Experts of a small language model.
Size: 11 layers, vocabulary 16384, 73M parameters.
Experts: 352 GeGLU neurons an expert, a sigmoid router.
Training: a variant of Muon for the experts, 309M tokens, 9433 steps.
Below are experts of layer 5 (counted from 0) of a mixture-of-experts language model. Rows are named router (the router's row for the expert), gate (a neuron's input weights, with its number), up (a neuron's input weights, with its number), down (a neuron's output weights, with its number) and show model dimensions 0-127. Each number is 128 + 24 x the weight over its row's rms, rounded and kept within 0 to 255. Numbers have three digits each.
Before each expert's rows: "comes before" lists some tokens at least twice as common just after its tokens as in all text; "gets" lists some tokens that make up at least twice as much of what it gets as of all text. This comes from a sample of Wikipedia text that the model never trained on. Tokens count by the router's weight.

# expert 2
comes before: "|", "-", "\n", " of", ",", "."
gets: "\n", " it", " film", " season", " It", " team"
router:148152168144184104098159151087123114141131140148096119110103144121090148094132155170117133110141147132133133113149101116155094088090129139134111117136156136132143111084133112142168137132099202130147134100129102111114138142126191133103118109128150129132130141173151120164120091137169144117081150128099128090127136088125142094112119083110164153138121119112107148084167100144100115134145
gate17:129075150101130099135099173142100125132115137082129148105133123121110061116123154134153100116113109152118066086075150113184089142143121160094150165119088164126164153140137143133137152108144153145111137129147110163146111118132107100101151166111133106123113135121134094130117124120116106132150110109149087103128093111115092089127151104139132118093152165086157130133132129157144118121111
up17:102126167142137138144124123091094120128134144116147123131127111107128154139129066127133175122136124151148106137078165109146115128091138090118144109146132111125095078093107112117165124119149085072064180128105166139099147144145124136140141127111117091109164122143130099144164132153148132143111103139111140129141137145126141119110140135136129133144156127147109131149145119097117181128125
down17:156127144136151135160116120133106120164136101124131130141108122126104092068128100133124104099159140105128109128128154125134124156129156141130087143169131116147147136165090121124117143124151147070169137116138168124161113067123140135161144117082128132180093131136118135113117126132142116126138104091127138093169127130132153107152141155118129097110175119172133115123133123129129177151132
gate18:115160129141091160182121127151147106135145161079133151159162103076100176174127121117160081146144164149140097103148144111146118146099122163171148093132128159146141127094131092067120106123123143136112144119137102138149100116130158090121124106148105128095135121160150145160147131100082128106131137090155103166105085047095150138112099123143173094147114141125103118160126121126148116124158
up18:153111115121117088117103152090117126095115108131146067112109164178135103098159176122139129122103115123115138131127177148081139119140155097122130157131128127059118131098127170149117161107136061144121180123159158138135113091089160151174106149127148116113135126106118128162129159143137122184148093153139126114159114131143083110143131133113123141090136160095195154097156125120086111138143
down18:160132120111128135131133142096118126187135065134105135076122141061128074117136157111115116164125161137179131095137097159125123116153085100140137124119143101132079136148110113105094120151119097149135146103116100148103145138137114189100162092130126117063131138133146095111113136091158114131130124134126116110143143136141116064112149155119148107116137098121123144114115131126164124153123
gate19:118149137093187120134144081134114099119175127104063130112109131142175106126129126127167109124120138108098138152108125090117150097142123170132145126129190127118145102088162108089174185205117152145164165156121108095123142129130146114142089179168136121107147129115156134115113146137116093135140164104128112157086137121135181118172177128156176115140142098118124092128106140120131155175091
up19:087135141108170104130163126131114129149129129157106112092119141143148128159138112133162160113142157142145145148133117103101112125141166104098123134143163126143099133079140135128160096152112117159138151113123133133142128135115149108152097125153141132130121121095110130128130122151114092135118155118145129146125128149166159097150170141128121093110138112135129079152120128100110126152147
down19:149106101171148153119118129124144118143117088144099140119166113156156107174137171137118138120148128080152088115178134132145134107116133075146090175084119111124139085147129111113151138090131154110152096127069120148135117159139112145097171134128133133178118135116122120127138140068136134141101151144114131133106145120150106150117138112134142164126105106160092133106103154126153159099132
gate20:103131128136101094113112103120118158156160140160131129159162149130099108103138149172122088190156169088138129122160153118078144136098126126126120087099067106131144132154062146134142128110121117107109056131142086086099134104141128167119117138149145142117092116152122157142089113117124146135120181100155120105122128118119103102101107114134150115119132117160136131161093108125132149106158
up20:160109136121120161132113131138169140082112141107124114091138088157168156174122096095144152139104097169109124117104109170203109147153141120108138164162196182116138145116141134124133158129160096153144131162104120136156147149155133089128155124109140146173174114116099070120155151138091122094154145177144140138097121167094163133194180135153142124136115123121157125107122166091135143154110
down20:146134158125133122114095134132092173148129105083141145124108126122087125115134133145146108146125128161097181172110125139139103150142131108107148091137098144114146134161149190077122135145165164170141163115132163130103094139139104135115151128115112121139098090132097112180155122116102156145133143121160155126142116131123128114135129148133132092104176153120139132163150187147126142117135
gate21:123115140108151111125167129160119125142111162130154156110140107146151126100131140115124151122141121066131106096146203188126131113088149145146150167134139122138093113131107142146149083148125123105153100078116167159105113115099168122103099062141141130120143117093154120154097084107123154095129145157122141164082131172102159104113119130116101142121142070102134137121133163149094145158146
up21:122095141101104152161095082175142130142104120142129146086108164127134045172148135158141125129070106160094120147117122088136110132149144105141162157138103152126149148135135091127127154135157132113122117126152147109144135134141111122159108155122137066135101116124143100091111129102142123121142083166111137111132127114125085121128158108088156111162088103137153120150134128128119122150074
down21:150121102153147118136131150133120128147118169156099094095122151140172157119158133140114142107153107138119099135102101165112137101155123120122172128106151130125105133125118114143140133142152106115103116112132096175158110143116113116126147125143167151122176113122151165103123119118127107100098149175087154123138149119121118126146139113115152137133126126126098127146176121133114129110098
gate22:131123130092124089089115140127151098151139115103122087105091089134106111118144139099156142128170126140168148152186089140099134162112130101112145140128113098159111083141127118119128149150172139164111140145108115138094103107104113130146094144175127112160150159108120142090109139115119107152095105159151095139124163116136151146136117134142103161112148125107094105124136184133164157090078
up22:120133116133079145172157120102150113137119122102130133149103132063126123127148108110152141105125135090150165074122146114105099111141139149127104121129084130129155106142143109131115132170128164168119132126117155100138147110128150104115159108135144095141092134152122103137133168093107157103156110137151089111148178112100140119117154100137144181138150125162140162097125152109126116138103
down22:126107127140168143163107135072127146132146104126189121113114140155138160130128141168140121126103159096088150124113146081124111094147126117165124138102175134172124108097138124090131134100132090139149088120134095149122101067091133114137140133129119174137142107139114136150185133120088122126154139109121143140117156152111132126121141065108160153119092131075106083142119117142134098102151
gate23:131117118101100147133123118139132109072117134088143163131131103113145123147143178134164162117104138120123136083111086169160084174110140139108150103099124155097137136131155100146126126154149108149114128141147125142142088127119150138116126131119120131155129106138132107139187124082123180156110148153138099146156112143132129147163105074118120131125135084170154116115124143112157128099130
up23:132094135143163138108124127157120110103155151132103149129124125109113161099136133123152167118103147111152158120109132141128077140113153153114133168106094107115154129160159119133168116118122147141142167094156129115112130116165103155145119112129081133113106083140112090152133125115126125120106132168145101156135111119166140088130083095107124136157154099167141155154112101135134149104104
down23:162140125120149145131132123117150145147110151100104155106101120181175107125134083106124118116132142132142147092149125123109120145147159135127114144164191140131130081095104136098159120106168148135143177132130136122082120119099132131130110125144120083136128095168113141132110100123102134155137140089147124078157155159096110141117114112168109105118148129130158182088131131136141109179138
gate24:155125152093121088115134124125084096142094140135142117111124139153112122125140127174107120129097151100088144128123133101144176132158141136117082142109141139131146157096109112113135125123075144138115135158101057132168116158117142145130169128112119148121098149113113084142104119122147129091077082121072113166132168108102106156097109121195052087110119107107131125136137107098128120110116
up24:099135136137110147179123097098113141076131122146124152131136133085116164155102124083139107146115095162157110103123118126134097126093125117136148108143099160137128138149137152096130104137143080124139119134153126105163096095115125091160075095102138101121149114129113099104132131124112142117129124116133137111144130133116143111135148131083167159111126117142168159098174181128127144142072
down24:159110147067126133127123156153111139154144142136159130107156097082086134116113160104138141117126120124122120141164120109078164124126124107134147133082127131113169129092130111111072104156127119114102158175143114068125139154089153140100118159131145119170137157107137124118138124115122109094092127125126167137132127130134136116141144102130118087145104146124131126120173120134132148149127
gate25:123161175175121151121122118122176101116182089139099093115158170130166110162096145109118100107122126158140151086100132135145117144095160100097107119107171103151127099135145153133148159104071131103119124121107160114157103136164165166127095137135124106148086155108145104136114099115178129124148090121096128148089137123092096123116157133124136157146134145144133150151097074118197112111113
up25:140115104138198093118114102101109098140150146133131079130092145125093101130162139124168092121151147109106120120139163095120140162098109119119135137116154144119105113149149103170122141102120125134150135142152079131143128078135141105100063093148122127149126087149147143099082105132147151136144150109146103144118092224155128121119106142160161115133116101138129127100115168146137135152156
down25:147128100116107132116125116154125143162098145100130122136142137112118122086148115156085093141114097149073113099100158132136143184113139111137149118124132146156140141114127079136145132154117128148092125137097172123147151122162055119143121138108132147119157145100120146128101111116117142165125111109093105134141112163131113150135126126106119167146135099110119135148160144200133128131141
gate26:163136131077126129170137155126137143163142120144132114159129117087129107150126107116143158085106117128156108100085131124151109105161075139148094133111110110157150083112141129108155127091128146111149116150093147121127116148120152117156115082101103150098133104131167171151121138139135107165121146151150118137105126123117118137108119131108098107129144149106161142117145060085139123158142
up26:117131123116141157134096107135122087163098121126109129173117150118090135087095185145125108134121120121120139135128110161121118124087121125114108170124137158144087101169135163099115102121134148137127138144114132107110152151112123108146165153116112175179073116154108147121153173091141129112120072144148142138098116170124154125135148095140107112139129122146097129132121179085134130099142
down26:157130129150106128121116124131120170113154096101114154105086141134152070167121145119123112093157180124099128113135172128117119138151142100085144143119170139126097144140095133118142171123124146187094108126126118109124092182099152155163088128132119110115134068121098117153111125147186170109098109123102112121101122151114121166062152163109107144084084159096111105122182142114116138151114
gate27:108160121134097122139111120140127108167148176179110175100118152108105129115143117171115107145077146116149157147107141115149115100145132138122133144150155126129181135148137113110103130126098118141128100125104110096139135118103102101149149120141101135107172150127128096150115115128091150113129118111101105170157146114088144119166139127147135126119099108145126181105145131144137105145139
up27:109149135127132133143131133102156133177132117116128110129132163117108102137152148118113144121119125138134102160108089182083124138155137137154112151129148104159093108125086142137126118072102132120093108088116154095109165090125070132121190126111115144104146108125159107126167135163174105126071116117148113143131108107113125137134110153137174158128111143133139120113159134131124119130117
down27:121108120089149143091133134172147158134127127115133147158085136084089138166110131172108140150150118113114077103124116124131163135126164114123122145145136086136156112105146100137150111092144114096150175137133134151110100145103097154123153147141151119130116106145099144143107129117114134085171116138117086134108136139099098144134143142138108152128126110130187133148121169123144105129130
gate28:113149137161121138155127099127148089139141136149111173108153071119138118131102147121100075164120155116175120169152072105165124121149132132169121097157167096156143141118123181131125163122112177115119144132163142132121154095176129154111147135091144120127111151122129138121125106140097144136129111123134100171111138112126126095112095131170155147158159120140155145145117119187123119140108
up28:150157119128129110106129131118138152114121114133111075168110162153106087142185106113143189097130118116086164090082202134094146128153136103065138147086120143130128138123140102119133119085125101143138115131098132106152101149102153092138136138129090160092099132129121133129163155119155109146107146113134132096139122164128134137166138141085110108118109148119089102157101158078137127098144
down28:132130142144157106095120137125123193097125122104117165147131105105138120138121101129139108143123159107186133097121125151131138128133111169110111127119170112134117145141110106127156106118140135173152106158133099167138137120120121112145132116088101116139152104136175165076132133116096149137134113084105115128141145096127048115128142113157145168127129153088146112175127116137162156128159
gate29:105117128110135148115096131100158133201141116082131125084125124123127087123162095125139129137123113089145145150135137120148109118101158123201171103140106140106111096132154110094138106118126121096174118130144105149084082117131108096130132114125128103108132169122128096136104094111165138126121118147101131127129132157118119099094131144110137103104140139138097127107147103128174097131114
up29:116112132164089135140128148175132081141152132120137121142144111071114114124178153134129137120131122143155104141105080146109108112132126164144096170147157121151109194146136156125146118155118102135116166120123124140126161104127123142146156141099130143134144147152123148126149111135109131133115145129099148154157113144086112119135107175131120160133141134113179139104116095119105162097161
down29:130102112111148135065111118109139156111080163074137123180136160122130156110128141162148126099137132137096135085089143145112142157114152133161111145155137101126089119088089100149182138127131126119088124137109119131090063112112120143170119141142111119167128129128146120131127123142117146179117084132181116149123103146106134143135124107143154120140153089122121149092110137140152129146112
gate30:153082153157134172136100145129118130108128131104146113122100142118094134134113129096147143155116129118113158121130127103107092097093173148100092129120140117165142124101061139130135166117112103124160113120116089133083123100118117191104152175157126130102121118127107118143118148132120104094095141075134159118081127065210118062094143131137123114140105139114096172125099152112117193142125
up30:102109143136139097129127134141152098163109093112128132128168114138161138160104100163112119132106140138101150169107154173100172128129154100126144131135127115100157135183123131161114133117109131116082127079113204095140136170132111145153123108155112094136145120144141139084130100105103127169139070170103153128161163148092121123117138121161086161159159120150130113088154125158135147119136
down30:107104086074135119128118067142149185131124130133130117130103144123169141188137133142156113071112154089107102153131098113103089150133090139135134127120117131147078102125121127150118135140133092135164115137100070126129093146110125132126144152111158131102120138156124145139164133155127151105124141139110087137085149140117113154121144100126125111108079143107134145108128159128083134127121
gate31:146155181124135081140111107081104102139123144139116145102121151087118091106135098087153162121085119130148157174138120143134136121094117154134147129103136117165132118110144136124167103154157176153151107118110135113081116141127111129097100098151069145175100116103146094122109092115120089137116100135108122112133151162114084110143142149152102083164123147105150149117075113134142134154151
up31:109164118100148165149115161144151146134189105141147145130120084107156132146151123144182122173140098050142119083107164133107116155159124154148059103102152124113154104108144157128108103122124095133103111127131136139137149114115191168125134116104106154124142134114127144118148136122123204120113140159195180138099129117132103126158114153101124124123168106113092170122137099111150132117133
down31:079072168130150136116128151145136165156136089122100131101134143125114150148124143116149130129132041125167124086133163140135113128110108139118105103124107132149164105109117112128132154118154112139153137119123109065149136119154157117123118149087066155108129123097133121127135122096134111117137096155112122086135110107151162119116090112145133089139139146097094133104133081131095181130116
gate32:148110140100129141114115088122159132144145137152131142112116140130196078104140124132137097165092124131121134089148112088124117080183117154139104143154173160080123141119116106119165097137132123126121070145138120124142128118121099134130133097110115167158132125118124154145127093142111120142103113103099157134135132137141168097114122113119142149117115131158144081092104122121156149145119
up32:097171118115131099147165150116108135125137093108107112120161090135114121163103132108112136119150137121129159114127153154082103132123110144087158130133103140145123171136104144141077116066132131109103133126119138113105150110082137102153107125098098131150108141106116075139131168139149102120137170145117125148154115106090163161139124150149111085094157165093171180132111115148108085111103
down32:143116136144108130140076119147126119153119152143146125116109110082140072139083137142115151161066138159118143094108152177149131173134128143117123117128115139120101140100133126147145141151136132125149120128123157118139142155106057133141079093148078134108168147128109157136106123099126111147159135064223140183144161120143129128141171115124112119131099121115112104140115085072151108168133
gate33:152105149100118171143114159088165126147112122132144148163143112133094144135143134125151163153091134120166144140133096129148101136137140103129094139137179106068124133166173091128135166107145137156123157118124132149114119133143124152132191149104184165135151131117114127124184077164146135175120096121097092116129144163150101166144107113121120123160132109102153110141161120127129180098136
up33:120128102119139155156098078161083110074139175151145143092129166138168101108123144113134099126132155124113146150112131150110142114109133125090124154131144140152138120130141128114110125131127116113115163167145146129142143096142120135153119149100139158143137146136111142104111085139100130124149179165175143114128128119125151134145160129103129131089139117118133111139083100146149101105118
down33:121161097167108143126127138165133129116088141105125101140138113151112101108155088137106137148123123121114100148138153114170137085154119137116080145123125165147104169137133087115153128109116139110099117085097128109126127128134166113120157103111141115127163147135125100097145118140161060117129134115081118109122128125154138078119116160154174140135134106115144111145128153098113109128097
gate34:124133111089116124150167091141129131114129127154140157091115104110146133134065108109128110127119103113156122112144141172113140157137139130081121137127135156117131106166129147133169070126157109135144117124093163149139096160107137123063118097143110164087140158136095104105130115111140156093118145185123133121132164150162134132160137124130136146123119120150159134097131106095147091117099
up34:132108151124117159122104163155132128106112132126121100158096144131162112111108189145163170130126131152053084146149158125115147116127154111134097135199154149099144094121152133142114143154158133138098135115142146140149125150165154132137095111122148106159138119120155141142125119090140119131104102168120134130132100157131101136133131119132125124122133107117133108123137169140117138145156
down34:126125089087129151123095151105130130125083100120136136123131123151108140096186089087148101163113102145169095138161156153126150158145152151128131140139155122118097114102126112096066110113137088140102154118142148100143141140145127092127141158127128084104149146145145153133140102153060171128088154103116154141144174075152174128147119118158153124126084103121133144086171120124094129102142
gate35:147110156115106146148091135075128131147116112116174134152108078125105136119121131174082142087151154113109107096156170121159117098135113136113123118137142118111124127101179108082127125115172133168110091157109130121130126128136131114132129099151161139130140149151101102092113141155136105101174092138139134125159115159083088171172111124151116149150160110154105151127155099157128162122125
up35:111121159106140123137155162130110117131149122122149104155140143143162164108167136129143164126115126134056132121107109163167109140103125116167127153139187151140096107138157156096132139141096157138095129135098168153147125089158149122118122157156112118126106151125146150138129095119122165141099133122151072156174125132127119112101135098109140128161169148116152119131082159097143143100122
down35:146148110121139166146129144110121141132125135156117114104095173158123155054155133123141173157132122146128117119134138142158094075100098107152128134138127140153132124115136138145103113145134154152119140142141143103174095167156129091127145123110135155156158140155112138136098103128154153154083141128129137128101103074149116123107135108149108160067135108173125098113171130130158159157120
gate36:083118103132151134122122112100069153141158100095121147154117128097146131100169140129128164159123136125181123126145098123128114091122113146100118093104124116115120120125140119132097130092189149102116105125107091128122126172112120117114125136153138152137129142134113132129124114133094099126141145078126122149103106103120099126140119128095121152127140156073120151166119158137106100129120
up36:148083126129141118147178119160144120108083160084112144138106185149090092168098118163121102155134127156110099152096148082134133128104127122138165113146131100129123108122137133129125128125105150154132090136088138132115095124128141113121146125105151135061150129128148160151123122154130112123080153131097093114137126118139138156096135115140131102145104074161143097068122146094118092126144
down36:108123121129137113143132095116098173126128130140105088169145132104128121165146110144134112168131147118101114143147087098094117114161112093143151100141132165121112118144159106111146133121143148124131075085109138141163136093081089103168141106140141119113144137106168082111105115168119120089153162091103144107172153122131142154117173136112112129115112085109182129133139133160120153139135
gate37:133139148148106170152143119124125117116116147143145086125149161146135137112120130151129136109093143153153129130112140104151161131128144116091140109129139121116120154139089128123098143150112162122105131132150111127162137164122153078154116168100105112122103133123205123126136100154129111100110125136108133110123158115104164137117143087129175141126122083154125121170166163133090100112184
up37:156169123127110088112123117111113112127125121128146081185144110118167101081104100096120136132126167126142121115117147095106183163128173110105109141128160175088112084115128116168139134117134111127136119143110135164109159158167143141145109096146089117137100119106143122104093097122146131105080116072146094111094122133170103125132101121133159143133108135092148181151151110106098114106128
down37:121131140131150142121104142112156077136136153127129145112109125128104170119126120122146159077120113079134149141081119129111083115135105151114096128122108102106162133105135135142140126165100102102150111101130120156085112149152148147130125147110119119123126135140120123120098158173141134158129098167144152097120140098064149106116165125116123179172118118142105147171084144116081093129117
gate38:150137130117101108108151157122070120126105139109156097127102149152115112189081153148119148127120151111099146149128074090112102195102141113130154116150157152144128124081068128095148159117117142112135082125134167101098162159105139115119153139127155120103126110133101133138101126141138111118120076127175133096121103150148126116131140170158143110115132160135108076111164112158141089131143
up38:123122157135105175170148143132143099123136082161132145078138093130144201123132151151123108110156130146148127135130094124160134137087139146135150123116165133101089112102134089155098151125091087153124156079098110143161142125108138140111157096110106114160144151147145072090113130147084151139120141122109078079116139137100107158127087134136111101137133152135090159148112124124166145188105
down38:104170103165137080119173073124151149122129128146074116127123126115113175113116118163137129119152120156095122119077119120096113142096134139139094139175091115142151101138130134159144106156158130090117112136107103141136110084120120138106127171145143128125154117103112160137118142116108134144141102112093140161097121119106122151143132159117146122118086163167169172153107136130159102102110
gate39:136149154154093102148094130118137124143115169103136115103119095121158137135135131125094097110119197121094155118144139107117144134114151129122109132118144119137123122109137123149116112118166110168098075126126103099146165065142133132114138111138159127153121118100154111105084134143116092108172117091121147142156165104164140130128120130108123100122179147112140175146112171138114089181161
up39:153134155163123139099157130119098132091158096082142121112109102142111116156140162124144144115111166139149138154106135162142135174093139126123135081134129087150183155134126107140080122083124093089158106152108164094147118151156129106137138181094086139144102128117107140131118124142082113114106141147083167163156113127107165163145159127118108101123108077138130147129127147135106088132118
down39:140152091125152113139127132124093085131108102108112110176106122154095093107104134142129102134135172145144146144113098135142125110126098110131167112106160130083155125073122131103143156158086140164116122097142111152138105101152107108070122146171135182153132122121128125098113129101097127202137110171148128123111115135134117121160138118141100149180154168136093121155153116141177121164138
gate40:115143121090135080141148134099136119079151107116150078120102166121160161151139116166144103121116091136149101133145118093110087115149121133187131189115140108105098090137143114153164120139129129126138135108121148136147108122129155154087106092140122135097161106156146149100148133124141132079157147109062124177126112122125165072156139118138139108169137119120086106105106113144174119129132
up40:153076143109134160132109152105156091124155098172153097133087148103144150095096119146110066116095106107122130114165156117133056128135090150165160147151137126133118148108154163161159159140157105125171122133116139133130117156087145152088115125138143128154142115133132156145118111116133151110143158069116111160137156173123125132128154087106138102142081137102107145122136100123149144113130
down40:150111159114095153079102121132118132110128172154109154152115144149084108103124130138109160146126091125174108168115127194186125110188119156128106136182141116134139134161099111171127107122143130140103156126155153143140114146157142150109094103119134125162112089117187110166099123109118160146095095107150111092098129137158117132132110125176145083107122126110147175132118102095120145134123
gate41:133131179175093113126103122143110124152139063115131129143078149137107132133092152150139114119160149171138142106187114114133133103155189135110165133115122153148118201141149102080116135128080144104080156135150139153126147141151140131125148109086123145070135121123120185125128164114127114112128102107084138122160092142167137119144142113155148166129134138096146146129136106140126108140140
up41:137142124141133140108100135075120143162126138084123106175099149160128114102132122121145150160113119148119114129147115112152094129151147117093114121145124162152101141136110092116110119139152168131139089151124113142136114159102121118133095124092087122116138088142107182131123098084140126107087158121144102125191125095139101147135133149143134149131133116109195128104161127157135157077115
down41:103135134109123119127076162142127186164149141117103150102144138134143150163115145171158106122106098118134196122150105106146113135116128129105174144126116163127095135105149124097121144160111129129131154105149140192153139159087084082142094141121160118091114186139119130145120115150128133122108073156137123152121085108094144099163143119153182130153118110123168078101112103123063172124119
gate42:132154123115102094175150119116119122106102104137131133135091099124081141165137142128112153126158141144157100131138095126124111150169139137126144181102168109126109148107097110137141101124119130130130120113115106148159128129076112120111134178093066123131103148144094149083130137100133165142122141170116138149147104097125152133105130111098095112158104160114147103110125160131095138169110
up42:138122114152132128120127108093103147108072102162139154127128146129168163124129168145143126099143145094116154117121138121135100111127147136143143121145148117060166125148094164114132166104104134146128125115105093115061092150119172156132146097090147136145155118133135085146096114153121109124136108122119165149123145153087103111100145078124184111136100127126166154138097142104179173130110
down42:087087077122116133110102181103171129076139121121126159140202105118109123132101136118120114122091128131115113123110151098148114170127125131116132125111111157116158109117134135113104156138163120105154122174141127147141163158157148139128139102123147128182142133148141141096120161139117135095112148121125146092108179166096157153155137136136174187118141118100138154144117157142130096124099
gate43:099097142124122145153113171165141112131147126101149165112149159120111169114114122157157144170155071146138153082142139134098142132105107149148149119135109160165135137108095129131146145134133140142142137138146138100120154128087142130144103112147128111202149142169148135121125123100138165074144130171115132142151101101123121084187124171131168114140163086116137161121125114098134125157134
up43:119127107156152182104146138123109100130093088192094116134104086143154146130162146118123088176121169119116173129127136123129131092174138127156116143154126155124103075117142132145185143086112101107140122168086134161149124143101097159108151104132126083080145155118108111127150079123095144149121116109156137113121123120133104135136119114130085155129100119121142110128091131145100105092161
down43:118144141106102144109143109102117086111100115135157170102166130148169104144129160123124157153129111185144065168119118149087137150159129114100105113094125121114117125128147129116113083143131169114116137104141133129175184141129142135143151113125113105114172133153129155118088120136149122124126114121136117121179136133172116131133121134125138109094100152116154097130141150141119106115164
gate44:116122114125162096116149140091112138059130089123132147125102121119147118133106109119119116120123121097143098175146145099150125075158126140129091110150101105139155145111123136134126131108100125128140115068147147088123112159124106136104124102069129135167109131170105111129157099165131123160127139161137143125077107141117144147122142151123139089126095099184124144116147086137093142101110
up44:144152153115107157170190117147151145141146159116149147141115090135145103143121112107127142135117105141186150123117110120133125163143145114146135103072134143156111114109135108156139134132185136135156135115101115143163131141148124128140153139111164144124149123141112137110102141126108131128125093086120105117121158121169145164069144114114173135138106140122135118116116180069130097113102
down44:168131105114101140137132110139129127115174105137113133126121157114116150115099113109144153119159135107073147078133137150141108142124131148113094104088141092114063153107132092142142120105166146121120127145145145096135107121111129093142135076091129159147095095134087096156138133104102147107134137104136130153156134116080112111150121097155082157129105118115085149092120152117103122069115
gate45:110145120117136151085081128131177141123098099141121130125136129122112108115162115132093145107127143158134104132142071120144136111124118102154149162158120154118138204118177122165122157147136125103146139091151082140128183081105132123104128113137141105110125164104139102150101166146159114115163134158121154121094096155161131136145111089122132144096078133129133121115140165111127112163128
up45:138155165127171131184124150125116113166147165137142132134100153113168117135124173134118096151115097146118154136113130141157131154125121135155132130179131086128098089103124090082130118110106123122120106150187132117150124173099151087132121137100174178144154093114117144135150109124204158167113134103118115171110097086119149098118088150112141138120161109140160091147094138114122112123132
down45:117129154110103155152158172119125157139139096164129141087127164162097136202102098126123108063131122139159144139125152142166102103116142105124120119179116150137137116122128138160151153159118145155129129162109093127128125128108160122089175106133181091106109099145147105135126118162110122092138176134145092115096154084112128129147171140150139132132107155119147167107138131156149184095153
gate46:133118116126115103129175128126120106161116149148126074163114161130117111107131080138102139161097119112136115118108128085131174157183140129095147165149115128123134104102109136112143087136123087097135106099149171102144175114135162120103111147115130112099131136093133124143121147162164090105115182132118117136137162119148147122158123124072166156125102155158120183162146148149165104110080
up46:143107138188182092116170148113126132122131128157157117138115162138118112162104092113115165099138144110109103156120112110137099117133108128124132121139140115121146126095104104139109172141129159143185109127122117132192159097151099117126113145121102148131142112108151128133127120153125093105109125115109099127111108148116178109085124087101115116138145158179115146137102143100163148136152
down46:117139189104155108128160136152120123114157124129154123151113105128122138172183113129143122104108125134105161173110125133123122096129119090164158166168096132115125114179168121167123147173063138121130157117119142141142161110153100072104123118130124107136125115118120124143126125136183096085133104142168143106113159140130133079157149077111122130135158127121143122172146132088099155099109
gate47:175113130163113156088127134134133113141159103088126104105173166134093055106113076148139137097185121128119128151145143118081149117135134115158104129175116101163131089114109106142140169119144152193121166060163123160104107118101115114134103127139093129111112107175123139134118117138155124147114126134119141110128122158123098125125117115098192120139082145081144114097139157128125157139075
up47:094117152098128113129147069159120135156064147121109134115117148101161114156127126110142156112131162135139131100097131146178131134124144091066147117119141182117108136115161101125104095153103077137146147145087114111126143143153108141124175148120159132120163121119118122141140143142143113168097129166152135178134127135149116138105126143192073170123181123106109116111103128119134105114134
down47:146129165112081159099141151151126116164148108153076108172135136135103142078106126092095123142148113156125082137150084116139174119160097134145139096169168108114132112156131100116124086123148120116170138120107144109142119128147109175113136172152122114121081117123141094104156125143137118102104152053140146122124150151128130109129135110110140128121088118129129147117124068098162173113105
gate48:154185151127098117112180133112150130148103106131105098145150122130109113108107093118085121106132130085137116112152130092146145106098121170085096095102123131082116143156136096121120095069187150157092096100161173131084122116156100120127142129126151106114173131136138126139126161142161172089131148104130127099108138137087124161133144122092146076141116139117131106113136114133130130101183
up48:137140110121102121110155119136126171089111145137063108136149084121166136129139096155142168110088087110085138136170099112092120129112129109109117087131128152098130142145124151130084118121134144117105116108110118112150109139110099131164119130146117095102094155149105173166110158108124147190149151149145123147109128143131113149138139137145109118111178142078148169135162168120130118109147
down48:152122141103132070141148145136108117139105100144120116121132089173078124120081102112099110053141093100125121124127114140160105070119123118132128132116141141118151110119181139140156125123171105096146159158093081077166139091095127100138116150180133150123173101121133155097135120147105103119107156135109120115142121092074118126108115120118107153126136122088139103167093137140106159124107
gate49:169144117154152168139156112094136138136091092113104137117123168162117207109134136126153140104098173123100147131101119159148126072150173123133126115085132143144128100123134129153099085155115087174123157128174079136177134119129097163144123161125123132109065114153116133185179148142111187157150142102136121121107118132100149153140114134101115127132120174145143138125120120164105117158105
up49:124131136115123134099117127160122109120122100143167076115105128126128144113137133119123135150147117147134156125132164141120110149111111144084147134141117123156139090114101135141149148088091153120129066145099174121117091130159068122099148126154157149138160147149095114117148135121120121127138126141155096118105161130156100131132100203133118144142104151144151137137110114108165113144111
down49:138135104127122118207169112122153170123124144117154159115102114140110152143114129099152141126115155102100146110136082127152126129141103134136098133078162109119114113144142139108114132159134088149148121153130102158133127151109151132101157129141143111129119131161145109089120119160131129135151126171125146082173111111129129135139161147153138110164151143143117150139169139122087137100091
gate50:136126150154153145079125099092099107131129150121134115108149133094102117144153157143075149173132116149142105114132130122125134152151105157104158135148150178156137115135105130111146110070136104114151151100122098088140131156148132132137153105144146115127123141110162140180150125124120121134134110107104180162108118146161147117117114133138156139113166151142153124167159129086120098112155
up50:105123154143111116097109134148131122144068088126144134125124132191150072168150154120153107140142123152157163122170145135145129134128145134141130091106128114146129180105080098099111133127152151118143108120148172159088133140081136106087162112187141136112114096097100139104188134112162152119065138112095151115115151155134099104122147138100156116144100113123102089146112131145122165150116
down50:136127135064117105108179140133148107161125129112145158154132106099090100139089123148141171122126121156136190104123148156123167127154132114069159164074150149134150144134141114135114149124171132083141142112138112117120175099138104126128092130135116106133178207074092125114147136115136164155157120182142099142162132063148124100156112176109131117148101177099122166125107131102127104161123
gate51:087164114118140117107092110115129087135165141150123159108153121138119104087128071158093143093120109135112097118181114190124110137137123164181135120155093133089139103075114142111126113131108115119125089169128067098144086137138109123123111114117136103134102128154111120144140139156157164150192111135133108144137082171099110130143132141115107129159126125129114055132099132178114119106149
up51:093186137134107131147105118091125120126146101110164157111131118142099188121086127156140139083124126120166104145155117195125109168160128182160182129150104124102117174103136122123148152137133149149166119185121072126120090091096134119126112125151123123139080104134113130179141115156151159099133114105130143143113086139160141156119145166093158096123144110119109063135111130107075129085149
down51:090146099166134058091119147122121154110110132143113141135087161121146137131135112098131113156094115110103174138122096105094128157110122131124098122127116126168148135169127152152124122133135118158107138117134146113138120124114135095095103093146144116126131131089114160084181139117095140144132133141132079132129114172120121129119111136111133099143157137163136163163197158114152110101139